Experts of a small language model.
Size: 8 layers, width 128, vocabulary 7589, 16.5M parameters.
Experts: 64 experts in each of 7 layers, 80 SwiGLU neurons an expert, 1 pick a token, a shared expert of 64 neurons.
Training: a variant of SOAP for the experts, 8310 steps.
Below are experts of layer 3 (counted from 0) of a mixture-of-experts language model. Rows are named gate (a neuron's input weights, with its number), up (a neuron's input weights, with its number), down (a neuron's output weights, with its number) and show model dimensions 0-127. Each number is 128 + 24 x the weight over its row's rms, rounded and kept within 0 to 255. Numbers have three digits each.
Before each expert's rows: a language model's description of what the expert responds to; "comes before" lists some tokens at least twice as common just after its tokens as in all text. This comes from a sample of Wikipedia text that the model never trained on. Tokens count by the router's weight.

# expert 41
What it handles: Whole-word verb stems awaiting suffixes, such as form, represent, develop, support, present, found, follow, usually followed by -ed, -ation, -ing.
comes before: "ed", "ation", "ing", "ated", "ed by", "ed the"
gate2:116127149132147134139100131113097126082135140124079140157159121099118090145124106133136118169136146143078108086110154151092129121151151132180105121078143138150141121128127131116119141139146121148100112132131111129113138167141197138128133135152120157124158131121058116118162113080109126167120135126114072105095138158103088129086175133099116150118134133156150121167095156139151115105136
up2:129111123076117113108091133133135111138118090142144084138109136103123126105161127199130184128130112111106141133145147102152113119140119106110108140144113081124113128146113123177149126084134135119151153149191123100109104113120107152088129136138092163128134146096099112127121134130096102140115150115150124157177134119130089107094161156101125159189124126165162140162148098148151153124099
down2:150190113140117119118148112109070148111115104147116100147121156125189135147145117138128134113127133106113134135132113152147154092127115130141106119158094110150153136138150114146133116150160120148160094121139106116151140136099082166092098154126109118111128095082151144092105148141134104133128139110154153060175148127135079171088114142135137141107070154134159096088138138128130160110129
gate3:134106134146120135096142118093102168122127111147082100128154146123098109144141107132136148138133136111141130087155117132140108140139121140087112136093100097122102056123117137118135159121116141132125108148117138096111112067106114131119149124115118071126119191111112127121092136088089157126179076107132117151094184116136134121098143181110125123144150064132138164138127142139149121114124
up3:106125140135144131174130166115108098123127151144146139123126119166132105164151171147114097131096122141133100148108138087140132132143168146114176132175126119118169106106112119157138147164131117140142098153091119131089176169156134129135118118151176152116132085128124105171109079155128128125101157122124119130100152143153091118125124101106134116056116135110126166105134134090104066128131
down3:101131146125116121097155146152099094132152126085149139125116128128129113104095108157119086160148075130133133105124131147111143128116131145120165135132110102118107133131122111122091142108110146119152189130175103142160130170150150123105175076135083124117142146150131146082118118107105084160120061151156114112111105156100129138124155153083163158124106121099090102124127154084121113128113
gate4:120131106081113127105104160102138088121115153130140148099146108121117131182162162098138167112135124156122139124069135176156094083134114116097160122086089113099125098133119150099151141144095114158098120112148098140114137104149161101156153142128123142114125125153089126111130127157087095106095106128160082106147142103145119166131146181129104117150131123095137111126134152182118134134128
up4:124168099116135131100174114096104122122175130117142161132145167132102141137113138142131121100121123121132086174106113181094111086121153132131170110138128103132164136128137154076116108080149143155125148139128123130122141147140097192165133147147140125102153100152145121118106163113119118118143129154139111131130101146145124098171100098080122158113114079124141089115095152135150139175168
down4:139150077094160138149122095138151157101123158080129136128116151133113130133151131104117106132131138146134129069118105131149136138156128129111139134148127119117145089133146111097163086098128126134095167125120102114109155116160135104136088124142104114146106153136086121168152095074157165118181131129109106132090107080161153116145107115170123147064139151176125132153158117102122116157128
gate5:104166140174161163108154152111131164146089130152110141138112135140127124163138119179136116112149144113128103061129174133119113155074119114140103174115152151151118135139133132125131131145165095111131150105107092134126116141167144097134140135087121145166103115133169146140139110119125139095160118122163117124157140104133138124150156107126153141108161126080163193114117152162140136079149
up5:169158128130159130145104092153121129098119155139111129122142136149139146159124096095129129113111124124133163122128120162156081086111158152114158130125117147098126137092150146102125163087138121113126080121098162134169079067175094122148147110139157100152158133163125137067148139108122146147132117140113104167129176145147144142153090125104119152098125130162108117145134078115132125124163
down5:132145118115135136128111135115133122141134106136132140133112130134145099140143158121118073136141109141123118145131150095134091104142157146124156078136113100151164113095103138110110171120110117129083142170147116119091138110105148138145154078144130123152131183094132116120096116129150046096093165165175163132103170165135186156117111103131147130139132140148095129118120146159175151125131
gate6:098148129200159127138142143123167126116116137130101116129085135123122101149159157120096171108116095122094149142145156137124177111120142123113127140167129084147120088133095148126180131096140107101128152150112104115130129097130134147179127116095162117089127158157115134099091153128121128137132168128154094135091137099085082140135136153136118140139109158139147159153147123109164129091081
up6:103113129187134184123133087142144119125122154117149111133145121174162101145139090159103125087136153147125149132140127137094152152150079125131113135152110130137131177099089156138124115123166114122136142144057117116132138141139108148115132175143153146042164170147150114123141156120154109132127133127129094108127139158118084141119122125106130114121153137123125131153122103064143112133151
down6:095140107125131137122144143158120118109134154124103165136109107135139193118115108105182161141150104131137145103154123128063130135105151116134134132089169157104176119126137148113141124140114170099127138088111135119169154108124153094124148142125167127118080134132090097139104065136117145126152165139093096151125112076128099087129105112102142152132117097147114118110084108148135141148100
gate7:066155161123109121087155110107124138099133156126147129108081168115107117120143126107150124143121152138107111086140164122149122131119122130097138116122126153172151113126154147116155102117142117123138109074090135123111153161145127120114128116128139175118111101121136144146166117146120133125122142133133050153115120117106120047117128188155140114170107128102103137171146139144126078096117
up7:123121079165185144170102118129124155163129102150116130120118113158109130141132152159114093105170170119141151145123139179139082128085168118121124143125137156094139126124137142146124135096134148077105118153188165152134134144121137111137134152133111186178126104090123143090135106153133153139126139139118107113127114110159092121145119121132087168155145119151110142172167113136121118105155
down7:139088173105151065122140151104106161145150093152105125121132165116130138113113116098104113093149077156153151165135168093118167142137143125135104107151098089139104162134100126142139138097113142140103108154083113114136081117127110140114132183137141129129101165169168123101120099139150118104162128071102112128137134137160149136130158102143145137137135139139150157115123140116136141074140

# expert 44
What it handles: Word-final nouns and suffixes for organizations, fields and categories, such as Party, Union, Church, Association, -ology, -ification, Positions.
comes before: " of", " |", "==", ".", " of the", ":"
gate2:124093157129131094158111117159101140114132147128107129128098153099157161118149105123180135111136119126122151161102084169146162124100126138126179112143148109148132122134138139124089110092139157096083119115131079128100109125066170127142154136124119095157126150149094078153083141105165142112129107126172103141125189133128133082133118102164149124122130134141131095124154132140096106133111
up2:116140133118152167157143150125119145120085150119120121128091114110069124153139120136101151115124114156130101157113115070102136138132083116166127126108099130142144146139121104207131153145166152136148083109140178105137138112118079114115136129141129161137160156083117132110113160143092173103134113118115120099166093123124078146121174148139121095115108124140093113138095128145162115140127
down2:139107166112108128087112134127117119142091151130112133126088075125118125113176114091112169135112131133065129150137137159136139064165123140126144140162133122079159112129111074132151108111179122141122131126150124128123171114128092125111125126127132142114144173145116143117149121107135124144148087096148136100136131127187131138165159110173106104126145104094125082163113088139151104149144
gate3:147141126176192104083143149107164106145123164151158168136181132130123109073115140082120120123147141106118129151144135148142115120112139145138138124130135138110125156116120129132129111137162124091077070138149155103104117154180120129171095139153127105112154138140093115112125142112127120154153126132135093117150098118110102137127128110142138175130070131131148144121168118181121121128071
up3:142105143078132106155121151124114141145083093150147114078178113145114107089104149117131126133139154131162173149155115133160061135135099119130081124143149145120113180157113144145113182134116135099134084154122123123124131112160121092189131156141161142107119147116140097126127132148117103142138158160129140138116134119164142146083150147108138173107103111119127123111150124178104145124103
down3:122124158153116133140117083128143155133133149139157115154142182119104147120151105115121110124130142093144098105078157120136160117125102098116117159082100097158116172119141193109112137146132130153165128136102147145147105151131068137139102152088147125141133115096127140094153162070121124105155111147142134150111175124104146107105149101166122134129111164153112120133121141146129181160088
gate4:140150152152138096126149135098134129098103150093122133167113163113160111104121103095119123114126121155112092115101135139090144151090129123102139125141105117174129096111154127132116162096158088124165121096111107153080139160147121150163059134123148148130192128099120118115168168169120120086122135109120093159108148145112132127144102150131066120123141101156140133145101149149102135120113
up4:119098113136100161091109125091128120121147125121129148116135103084104090126114149121131119128169141113128175140139128124153117156164141127129123153116127122136169124170115118116104107094145147099172111119138086158120128104107135189120150153106117103129121132128143145120146124132155101171197126150115153112111131111140095115135157102129054101144180111120111131131134146088114067153174
down4:134164140154138158097152170134135117115145132169103121161156197105122129103139120120112156131155144128116133117141158128116125133086094131098140079124117132152093104109170134128119085122137117138121127100133125152104112170094113119092115130107164143104163104103130150075122122119128162118168126100103074131147120147129113128155144168124122132169115157107122127140172089135112160109197
gate5:162116160143103079135121162129158113134115135132154119102172160106079104137129153139136074109142154131127138152121169115111147133183105114154119082097121138115159124128121129140156161107100155101162165118143131090111128121114127177133133169101074077172151175111151123124108151097156141119114146130138135119111135138106080129111141148152088143113152118125152126139111117135109110169108
up5:156164140130171092132123105087153123162145143135153105157140161098076112089116131117092097149107145137147130099132143125108096151139139102170097125126102108151150091178161070115148134118099123130094150087133127129127099055114118153124137130141141162122119164159150162133136149107141092113170104135148130112137134129139083122145143137108101106081117163119135100142126122133093119132125
down5:071118142149143094097119166115143133125128130118151138111117119142145171150100100127141137128138145122186183129149130158119081131130127164141110119110125129082118110105119156106121152199083122153160132128132158110147084110122149152081135099143135089138148121106159117109159159158086128120124119105116115116109171127118113138146126162127122119151110121132116133139171151097103103068089
gate6:118171123112158092138133064119150077135124132134121132105116168113122108120157110068130155104126121134128128142134172137148125067121142161147114166090107158129155144044137093109087128144145134115129123095143124100137111143126094130151128139129098106134118103096153129145135127152107122091127115184145146129141150125121107146114077149146153130133095155123118149140149111137165110159090
up6:105138102121073117135134156141108121138132105159154105116107111122119156152091164088155110157170117140113138135089123117093166120142141157127091130094163151123134128140108081100113119108175180098124098092117134100118116127104115163129149136133102110100106147157114144141130099086141100121157129117125153118133149129132126088170173154123107113137171160144119167094128126199116136135133
down6:107159125153113108137107143129145136183096089173131129117150134142153094166173145121140111154145136179139133180111158120136131133130120087123104083067094116136158117126135101126121118158147083141158123170101123105107069127156112157140099128146088112105107098123106137145156143171133082113101116124128121133097158136124107131108103124110141082153131127131118135105150138175135137107118
gate7:112161128127110114154082139097090167114111194146146135082128130133100120133105151137116136124119082124187111124074136161127124158128125183154126109130120122135150101178159143118128137145089164123127151152114148139132145103148155153116130122119121109122080153143125210161148128133132086132129081130131121131105137133142113126103114145100133133126115122133117142188133134118104142077111
up7:124132142131116133121113139116123142134087149146133146102103145121102127098128167104137124105150115083092136086121135138109119130117118147127170169172120137104144137134101139105141108117104107150083129129168144140126137100153121145122121098083141110147159140156140166155132118151141160131112093122101167140131113172179113073146142080112138113135116165109074156138127128166133107058074
down7:123108115145168106114130086140135116146180115159073116129123092119158065147113105143111134105141093145131126163116135123123121147158120106101078121092127103136117154108160132101155130106143172111097127156132144145115135131137160119143175136175111122159105152118111110187135111132132149120127093158143068157143100092141128143143128197094128144126100104165117136137152131131123126113112

# expert 57
What it handles: Words with trailing space right before a year or number, such as in 1900, of 100, since 2007, January 2, and comma-spaced ages.
comes before: "1", "2", "3", "6", "20", "4"
gate2:121126095151126111173110142147107091144137104119104133144135118104124133161140110158135101115129127123127159120121183140095109091150149143108117105134114116102141110136137141094100138149102131145135062157108165133117153116173094115106121148173115115171137167148184121117131159116131117173093114124115094142058119158098098163134108137093111145118092109143155182112120127113150132114106
up2:093129145132124105093175127147131118112090134151119125138117135131161110135155127135142150122148131129125148119127151154135121162127174126128125112164117176137128159130159131133171157095078121164098111144098117137146153134149100125077182103126150156148106139111126188171111153115121120126108128100150117067182115148193129093135137120115118156145106118136158078140144113142133152152159
down2:130134159119119125174085136140132081123107095129097126154145131160189118129146135079100155117110073155112127126135149130106118117132103162109128109136157156138117122131171150154135125106136076134123112072136112090121154146171139140141087136129133103113150106124170143084138147109142132135116143103128127126148161108146092146162170178133127120127104152119092108132169154150086092102113
gate3:081130082122092120153121149116114127114148139120136129142175117164087107173116075078090106128070180154133129155114145142130139133152155122149182096090110115146159107111118156125127144153131125077127131135115163126121110125110161133105136136134142140136154125115124140088136126130110143158101122087112149122173121146145161130141119135094117091113114186124148118108151162136080132104137
up3:126087115134100121157135127157118151120100136179097178129126155170129140123102148127147126125118156130132155119126159118110129113134133094143127103128148134159077100126116147073098177119152110118114178101145106122155122193114117118116135148141112122157123095116148117157124119136159125137100161193090132139089140094154104088120113167101130055136129158127129114121128120122125167125146
down3:137148084102079133148141146119115150162132132163159152065138138140093194140098119107151097114147140133153101091149141120123107116141147136178138093118123147118104083130125136115142142176166122128114155098124087128152145110106106154162141140133147120162139096171118120075104110141153146144100106120120129153158139159121119149117125092141170135094146164115139122117103126107108140101086
gate4:126145157156111114118104155122096109093156110131162145120170093171117144140105150100130130160132110087077078108068134164124119122112125125159122148111120097153158082117114067117137098134150124081123145139149117139154118141103160174116151110127142136112117090139132156107118107169149139142099156118178122131157163091115147146157159134133093147115137120145155116118135138112132110089130
up4:132168154171134111091146131130138141078125144135105140080119099122115114097125094122105116119121108173144164122084136115160122150100115216143120139123100086173161148139093075111107100117151084115122127098114121182124090125149137118103136131089143156129129135153116121121108114135159141105115139126149139110131143139141150169118141129131118139131159141150170116087147156100147148094117
down4:135145183142153122099104126148127129074145182147119126103121108096151123131130102113099139136146133145110151071097134119139128137145171155139147092089126121169156155127150112092172138116114139118177115142123133150104115119124180111123156132148121103131110107158132127125123123111117112145090159163115155126140115101145152106126155111103106181089098092175160123108122106089175163124119
gate5:133145146127133178139149142131134125117099189092174130096127151126122150122139170160138172092133135119119152123110157126100082072096143128127137139124134130106134141112109126138145110125083150125153128169141110119143130158092153135124122144176155143098131085119139129140132145169139085146128094110114125090128132163117131138147170119109188158134112129166112193166154125146149133152099
up5:084167105090145093129099128101131133160130165133115114121165141133116117099154142143151129099118127152120143098093123150090157138110171075119106128111095150169121114097149132106116148114115105118151142110068167132184157148121136101064111151130129152128105141117108129153149122113118114111151140135074173147117099174128119095110122146111153106162095165145147148106139136132145136146115
down5:134114118130122090147170137155169086125093113086063049124145170137118137107127119141128121149151134148134126143084137098141144127143117167110101130109136151140157138107143130103104121114127128154131107149089134093117172126150128146158157111147115102110116176132097111155118160141143141180177109104118109113145123057122117141137134103121105132151135157109110125137119161106139085140136
gate6:103126138096122093133134122181120091122136127091120104141125115134135089135156163131140203124121160111126117142129145102135130114087161143109136152117144113187124132147141108131109126117107112109129129173099153088152166130138173103106129163145146138113056133110086122126104153102141115088098118097155098112054140115113125100129131115128133119151116163100131122126098138170155129129143
up6:103141125133101077105079130127086114127140138151131143166164084089113158134137132139142143099117156121061126193103143165142122131139131111131151158139163148117107125151129159102134121109120120110124144152160127104146153092132205154133102125123115118137116115139126127084124098159168092110103134130131119123121133153107123129144107100084175144117143149113110170094156146138120100165123
down6:132124119102136137099112142121148105133133132130089086176157128110129142100148116166112131150099096127141134098149142104139122113154129111124115124102101149149165114135103149136135126152138192096173151110133099119148136118127186131104087118116139112149169140170113097135046138106138094109146070125090157142104158109138108112148117126130124156162095118151090152136134099153148122134168
gate7:145122116118136114103123146170141090090142156154150113121143103140141139110148102130111130146136118143100141144166106067132167120176101096140102134101097154128170122151140078101105101153138138151131116133098125097144092139149146143132120134160132157092097155089160124102108126146095141122128139161114120149179108071094129120107132144122098090113131160071126112151118108114108076137155
up7:176129103117132125120131107140103118130090161138123168173106141164135119155125161109110106123138153128140100148076122169160103116117124135083106127146150116096100136118121110137133165137097128108142138111161149115129106115100163085190152170149125165112120103133100139118099114093112083156126138107131139135148145160135098104157077133163139142093127125122128175092136146133190142118126
down7:164105125119086118149135165103165090139125131119172162073118125138118091129114097127105171090127109132157110109114117164068154103078168140189130089130118142153110142125101112154113121178104109104107115120108107102095120143133159135130124082117132136122150131125134155144116144119123119096151136137155109137175124110115121101132140104164170156139112148140139094097096113154126119122099

# expert 62
What it handles: Plural noun endings and whole plural nouns, like -ings, -ions, -ts, -ors, days, minutes, years, as in th-ings, opt-ions.
comes before: ".", " and", " of", " were", " to", ","
gate2:161127143135170104138152138137111150120128167167158158121145110200119179109132150110132139085156107123126076118118115139100172147150143092119123163132130126100094131155119112138140139098143157147128175146131120087133114092156109095116127159144113137096152163118108133095111152116115136108122123096098133130091151128110088117138169108169161126142130079115106107142171121115121111100092
up2:110149077114123181112115139075144129133135129128146109121148186130125088116108113154124136150176157156061128144157147152145110108142155111154117148125165151107118087140169105117130125106123137121157119098144134111162090134152123101138167136111141113112107146115142127131113092152136128110108178072142135123101150093125118077130135149122120103134106095123120146119083128107084138139080
down2:085132172123101142125101114121070155155094098128123102141118127143115138117156164131145122126100135122117123145136147114163150131075122171136154120093085090170132110147127112147114159078148138116120096153114142131148111149128125104145150141174136087137124104104141136098155126126109088163142124151165122090115118156108112154136115133130179114123118096102140111156110123113089115156206
gate3:158188130125147129108103104145143115130115125134099136158134131146128127114126106150113147137108108118125191125146143140113073128151104083129153156127123096107128098135144135171066150131128130151104146101128110119134120121101101140108157134095151142108131093101129123148150095104133112093096130104112108112154122162153135084096133211122105134155090092130139095096149132150074094130135
up3:140170088174110164123086164131126171153145135116133117144139110118147148112142132111144120127133101152120121144145112098120148136151145114102154114123136143124118105117112136130122104104146064105136127119163123077143126145138126171166084125150120123138141106095127120136189136144144121133120110084084111157128133176091108135080158111110081149171141138161141142108106117081066115115112
down3:155098096125136105126117138132093178151131131130114110116134118136102109087079109134083112127115140122085110128131192106137104148117126160102118143129115151115100165160137168117142190092112157148127148116145130122116151178114107183152102111120097135120124122121113151146129148088132163089150144142154114104124064095160143154151130107114143116107109127114146136099145129106093109091101
gate4:110146142129131128096143099169133135146119191118118124100132059102156140140117134085141152109083152125136105141136094148140106145087078102106125111137145105144119138134158124131108162123129079152125150110109125138141126145123148179155173143134142122136122092129133135119105131086120143151132127094109107140146134110179128112101162126117129169090108133137182105161123106146133158096061
up4:127153107112133131169085113114131125137116104139144146141102169145140147173124112153132159137151171118116172108121117144124123112098118197151126086137109130109136151119172135134100117138094149154132073112140150177171137118141120125135133123130138106195110113125106164143133114145095088117126127156112130159152113064144110138172135137140102161101169100106094131131107128149128121156161
down4:120137130136114168111125141090126116176163133105132116092149140127138132095113133112128123110140120082143127100113109122110116165113120083116126115129182177181122119134111112152128166164101115138147113145136073132106129102134117105110138098070139176137121134100112100070098125103107140096080170136151138171117116165145118088131133102114122146121107094145115109136096121127160142086147
gate5:114130124130125121087167125140116125152092110135156133104078129115126119158158103117112118170152171131144145142138144132119143123130105096117129127135182107062113123136149133138096097129153105125100139130129088177099097156155127110124134095087138165141058141110139112140112165176143126163128192093157117110123148111130143121141174109124131141102135129105136129140152125161107159097092
up5:166100135122118111102106170098147145128167173126119155133086132164150121137134140130130080096123118087132137163140127132155159140104118176143096187131109082124126124101145127129137131160092151139137128097154138127144120109140130126145151185104142107125142088161144118170110142174109103103141127124127103156149127170126145098115085157147096180155106156112134088143127130132162105123148
down5:103179131099152090128136117164105125112125113082096117106114110107137124163145117151125114113120145141109146145154130154159115128106194132125125139135153144124174145146100102152097150106145131210100107112141097133148116115144115166118103107151098132087099130136111120158118077122112112115149192107131113105126136127127069169125129128103134103127172162089143124132105141125102118118140
gate6:170134149125135131143124132114152092136157142123100114139129139090138118129088096103135139132154109102154117110125156141145116120119135116105168114162108131150115139140124119144114158165099076098114099127087143108160131117133069128147124095115163111130077131164119160143123153140151114156147099176121091108128129126144077147112140102155102137159138139108128177118131117126145163222104
up6:101149095114118096152133120105144103124134124176135148123088113132141117117149129168125155151137142146135124114152134098078118133108089153129131143128107109091119134091172124127145133162125151116143102118099135105097101165138144183105111096121101144097119155127102108143088164088133207141088125115131082121119145143102093107079124146134166146115093130132129158110121149122165123077125
down6:136146110134082121091090123093098136129122145104116101129141091125101088145113133143101085144106151122123161138115129106142125099090121129123108189137173133156101124165123117123154140115083100107103100124093120132127092120078141137124116134168125125114155099111145112111132104129162118147073145091138132090186119131125147134095123185131115102101139090177135116115158141108162148127113
gate7:126148134127103104125146127128091119130157120135150159149126121133168110143130148122175129130148132128152078129112097114103104117111111135112116138157091123112133112154114175118143119163119095138114124138119145101092170126150133147134101109104102145157135102144143103103164096121084122168176133104107072127134159152122094090091129132169190117189128142071082111114139135142128104134155
up7:145125135098101154087113129094074143169116166128132135148089128128160165132125111137112143133128136124124163129187114126115108142122138085121160115137154068142125120124137188148174105087097117112097146102127122107104081121125101091138163151141173087155153112096144113155140131118115129144167070137141134099107110123125138120133138136140117140120109084106134155111110173116119105135104
down7:120118127152171118134153126096166059099147125109125165122183150106129145113162073164110127158115125131116125110096146109117128112153137131117126131112154169109126083146141131126160160146120150126163139133127121130151112075142188115147159157114119100153106138138122108141125132136135135120113150139111132169127115103147175140144128143097097139100144109098106097154127180072115133135069

# expert 15
What it handles: Pipe separators in Wikipedia tables, including empty cells and cell endings after numbers or words, such as Height | Weight.
comes before: "\n", "\n\n", " MP", " Rep", " Total", " Sp"
gate2:160085130165109167124094138171155145114157115136158093135075162139116106136130092112171139120130127133132072145129152138124119152094118101149144100110128118115150103149125133137154116150141112154114123128101171120155097177118076110128123188110099144107109134134123129130139138157130105143145100160159137145087113125114112113097109093149121202117096167153124132124161141119136092126139
up2:106153132154119124170103099135116106109118138130147117104186149119136136137140098096110130127044146167120138113123122173110116154087129096129092092139117110122147120126118138110156108161125129135124161104154154125116098145148113109139130154147129128127099110139098169135133110139097119165186083108142164111120112131112129157116109122132150119142093205099115154142125155080118127088154
down2:132125161148131073150140106168138112094101133114088142148132187111105117115154119105101126161130116102178151136130133152146149125148067192125126132115123112119118109142127162104142153114120144130132151126101141139100116146100132151199150155116122128108108150140155097104109066169144126113127152104153088119165122124120091115124155095081146138138128111151167157111117127110132110127142
gate3:113111139123109158119146150096156093193091145147120099166168125136139121143112127094080138139107145113099142130132120110132124105131105148094145151164122120163143104080101123149157143173113142101157121097160154170115134138113185145109126128120082195111129111140105102134114097140060112155101130119106090116140123129142132124106109142084080097138137122126128123132123142127111125115106
up3:174118142146115122112135118100132170117139121139135130165145151123131086105116166114132170116118175087122148149106147134117111143114117179147093140152129138141130128066146096170117137134088173107151118064149118126112131123151109123155117133143139119127090116122140146158117099107163120146130151140081142090123095110136136113096137117115133126132083077081149124099143159114191149147130
down3:119120105114148082156108172117125155173158101076133100125132123101160125134137167093165123122168140117131112115160184128114160153131150078126124102154121103109111115119099152149103078138144121114104088114118119103126114131126124087112120123164109127183093149117100124154184156168105138102126133127129122122149122104148081132128074092122140127118120134158144147152157107116149150120147
gate4:100098195130155191109163119211093117151136120127151109105091161128144090147106149063124126131088147125129138127086096139126144140093175120119181130121119147100152137157144146109147109132158129132157144094101124106168124122126120110108124127162129128121146139129127137151136136150146088131115130090136138161152085146140091121114131163132125136117133123154151143097143127125129125119172
up4:126158131155113129128066153131148126129130182151157119116086129145172174140139126087159163123097116142137124146145079130146174098142166131138166136091134183110125138188159144144141132124101099140128117118117135121149148134185103150104128131105136090152140112128101101147120125137075161103139123152141117143108113073102135113125136108142126137109099119137133108170111135147160156127098
down4:087134149129132116131180130146119128109130091100138129139160142135101098118150131092116140133136112129134126110146152136088152146103116193123130097148161133136142095096074167104141150145132130118144105148081130099133099103124146116147145143103134193148125138150115186160097132176181101120127146105135081156172136129130146120117125116135134142103134166147144149104174149099145090108132
gate5:085103126141104157121161151148093154128092196105127150099088131136143154139124117103136123100151150124146150141119093129126108087107121143108094116136129122076151118134142067104143117141100135151116122146153125152089145131126112129134129148140140085141088132123177138098053134114142106157126105146124131127144126149110083166130149136131135148097128127128136088112112080112148190102119
up5:134088165147116096110110150113070127186100150112127126105117112086114098126101057143122101163138113126131098139116140128146123129136129119092177090117153131128112191151114126109127141115105170154083124126137116095133150115150113127150124133157105120146165103143077150111157143128143114101083111162166111138086153085134148122109136164117148136098103130142106143106115121138141151142125
down5:114132148135158170109148121137154146115153120116108134149107146112149127099096113132134115126123125118088112142094146148110156138143116184103130147124161120160160097121141119146090110108088138149109107117139158117202213119145155174113131112149102152106141163137128140111105120164126116099128127148109164112089091130153103087132145123122118072153187129110138102102123129150136148129135
gate6:122121132145118135151134147139099127116090151154092128092104139132123117098190126110116157127146149137132181122153159123135122142100097117131154150081107108180113143144146092148157125141115222119144107143148109110144139124104118107135149155166126094115138134130134126135125163115153107132094147133170073137166126129138102120157134126106099147099067153117144112095115114097100160135114
up6:123139084136120143142172140138145133160135110171106149147138118120146090149105141100111141147084138093123142138132151141127172073108134120090091135084143095105100109125102136154149090142141123151147123139116157122120136095160126087106151094143113150107131133108135171124153165143165117155152163134105119107157112104080171092096138109115152095113120135178114137111112117084114100103161
down6:129156149154196113106123097118119137116134144131130125092160106129125149128153161117106124081108154113172141105154101119124126081150081092127145077151133116146120161147118144135170125167138156128118152153127095132128116116123153147173127117144145111143149156075136176113091130114119103103132164132129165167116139104107102121155105144110123124123132149154141122162150110157079192122114
gate7:100152142132162136106148167142073149126115110143133093111127143136104119112138156144147063167120119159150112079112119137121116143085154150142145141149090098124133143072160167130156118109140119134114116165128139162123171103104135128116149132105099138171137112124116095121179156116152115109078173139101145126131103147140143088132154140148138149131117130072161081124104135153125134108115
up7:137141129073133117101131165132139172148114105106176106127115146119113146082194169128121103135105117116096100128151119147107109136108108119127157152159138129124114134111147105131113106161138132130156152127160134144157114123109131132118162136098113107137107089122091130123178157135111087098110174129110147158152120101121140110102138168099066167160114155083129085130140127177154140136136
down7:134144129137089130120084171174096119160124103120134146143132152106153117125084088112114148131134164130108153103145126132109146151099123133117127135119162149132106153140119124139140152104121106106155130132156148146097141047141150112124122118157167168102106111137099143134116122136103173093112149101145117136157112168082136116093077122133184148091112112143097159153128125103111136148072